{
  "n_layer": 12,
  "d_model": 384,
  "router_score": "sigmoid",
  "init_std_router": 0.0234,
  "lr_router": 0.000745,
  "seq_len": 1024
}
Below are experts of layer 4 (counted from 0) of a mixture-of-experts language model. Rows are named router (the router's row for the expert) and show model dimensions 320-383. Each number is 500 + 25 x the weight over its row's rms, rounded and kept within 0 to 999. Numbers have three digits each.
After each expert's rows: a language model's description of what the expert responds to. This comes from a sample of Wikipedia text that the model never trained on.

# expert 9
router:539527487495487508493496511501507484484506501499495533542475505535501504529514487486480519527511519451422526474525525485514489568495516513507519536525496517517467494524432496513443475455503526
Final digits of years such as 1970 or 1930 in lists and census or election tables, plus mid-word pieces like man-d-ate and re-sided.

# expert 1
router:510522489538522518487546531473483487510501500529486511511490487533495509508519492513482505515527530511477493499501528480470473533507467491440504502495502481499491462506478484502493492418507473
Line breaks after sentences, table rows or list items, plus opening brackets and quotes such as (, [, ", and em dashes.

# expert 8
router:524526487495484524506511503494507491482496481488498526538472505542507504518519508477471506504517533439412531472529542495482473568499522510491520504501483526498484488522444473530448481466509504
The article the, the conjunction and, and digits inside figures such as 0 sq mi or 1900, plus month abbreviations like Dec and Nov.

# expert 11
router:525523485501509497525528484527526490489525497488493502558471498538505510530553490489458477510494536447420537483521514500465477582530506515510511506519523503508476482515451510522458491444504534
Pipes opening table rows and separator lines such as |---|---|, in sports, election and peerage tables, plus common first names like John and James.

# expert 2
router:538525499486508515505511497482508492494512489500490537537473501536513514542519495494480516509509542427401532476524511505494492575508506509500532520519502516502483485526432480511439480471498526
Final digits of years in spans, birth dates and filmographies, such as (2000–2009) and born 1989, plus plural -s endings.

# expert 4
router:532534495487494506509507500479506493482510494494484536537462506531503512517523488477471505516517519434416524460501514510487454568503508512501527497508477523499473486525441478519445465456509530
Digits that follow other digits in years, scores and population counts, such as 1970 or 130, especially in football and sports tables.

# expert 13
router:529535501496491522501496485480516487505503499486492506527466508541508530524522488489475509508515532453429534476510517484474481574510522504493511514525495547511485488528431484518449469473524511
Digits in year ranges, postcodes and records, such as 2010–, 4810 and 2–0–0, plus commas and short function words in prose.

# expert 14
router:519529489484498513494507501485514483488497487505482507547480500542503531534521498478475515516504530447421531483524512485487483550506503499511512520525480515509497493528444499519432456471513532
Digits after decimal points or in weights, such as 3.00 and 190 lb, plus function words like he, until, before and than.

# expert 5
router:508544485490487516504512502486499491497509478507497528532483502532519517529525473476481508508502534443410517485520520475485492584500503509487524514504499516515481481521443472508447477464503519
Word-final pieces and connectors in names, dates and stats, such as Buenos Air-es, mathe-matic-ian, the en dash in 80–52, and "Date of".

# expert 3
router:528541488498510504523512493474517494493504491491498513541476509523504509512527487481481498504511516428414520467513518494481467576499517511496513501520492514521497481544429501519440460456499508
Digits and word pieces inside tables, scorelines and lists, such as 191 0 or DUB 3, plus suffixes like -ance and -ology.

# expert 12
router:519534512482493511484517498490525492491508490493499545539471515538492520523519495484473513495531518463414545464524512495500496572509507532486518513530495520509482468529438482539441480457501517
Last digits of years after taxonomic author names in species lists, such as Meyrick, 1935 or Pocock, 1901, plus the digit 2 and plural endings.

# expert 7
router:524532491485479506506522495484516486483503491497473512532464502541503519526521494470476513501516527437412529487512514503480482562504519497506520478513483515520490495537437475527431477442498516
Digits such as 0 and 1 inside long coordinates, dates and catalogue numbers, plus spaces and pipes in table cells, such as 15.32973 0 6.

# expert 10
router:510547490495483531500513508499510491483499476495500519528490517530521528514530497485485522517505518452413534471508515502490464574499516509496531515530486514511483485521442496522448481459511532
Interior year digits like 1900 and 1803, table pipes, commas, and word-initial capitals of names, across tables, lists and general prose.

# expert 6
router:516500506483510502488500506500468461515501489497500493557457524521520516516525494444448514502518555477476548469515493490480495555526501480503552515510482476493493494522476498517478487482553507
Forms of be and have after a subject, such as was, is, were and had been, often in village population and history sentences.

# expert 0
router:512533494484492504498518514499512494470503512495493522547476498545506530527522504481466514519513530452419515489517538498481473570515510493497517508524485512511472483517428495533447494443506523
Digits inside numbers in lists and infoboxes, such as 2.14 million or 1911, plus infobox labels like Website, and the preposition in.

# expert 15
router:517542488503498512509517490466506492479504490498487496525465508538510523520518485469473509510523509453405527484516525496493474559506510492498522506487484516505475495525440491518429468457508521
Spaces, pipes, commas and digits in tables and coordinates, taxonomic authority years such as 1800, and common words like this, her, or.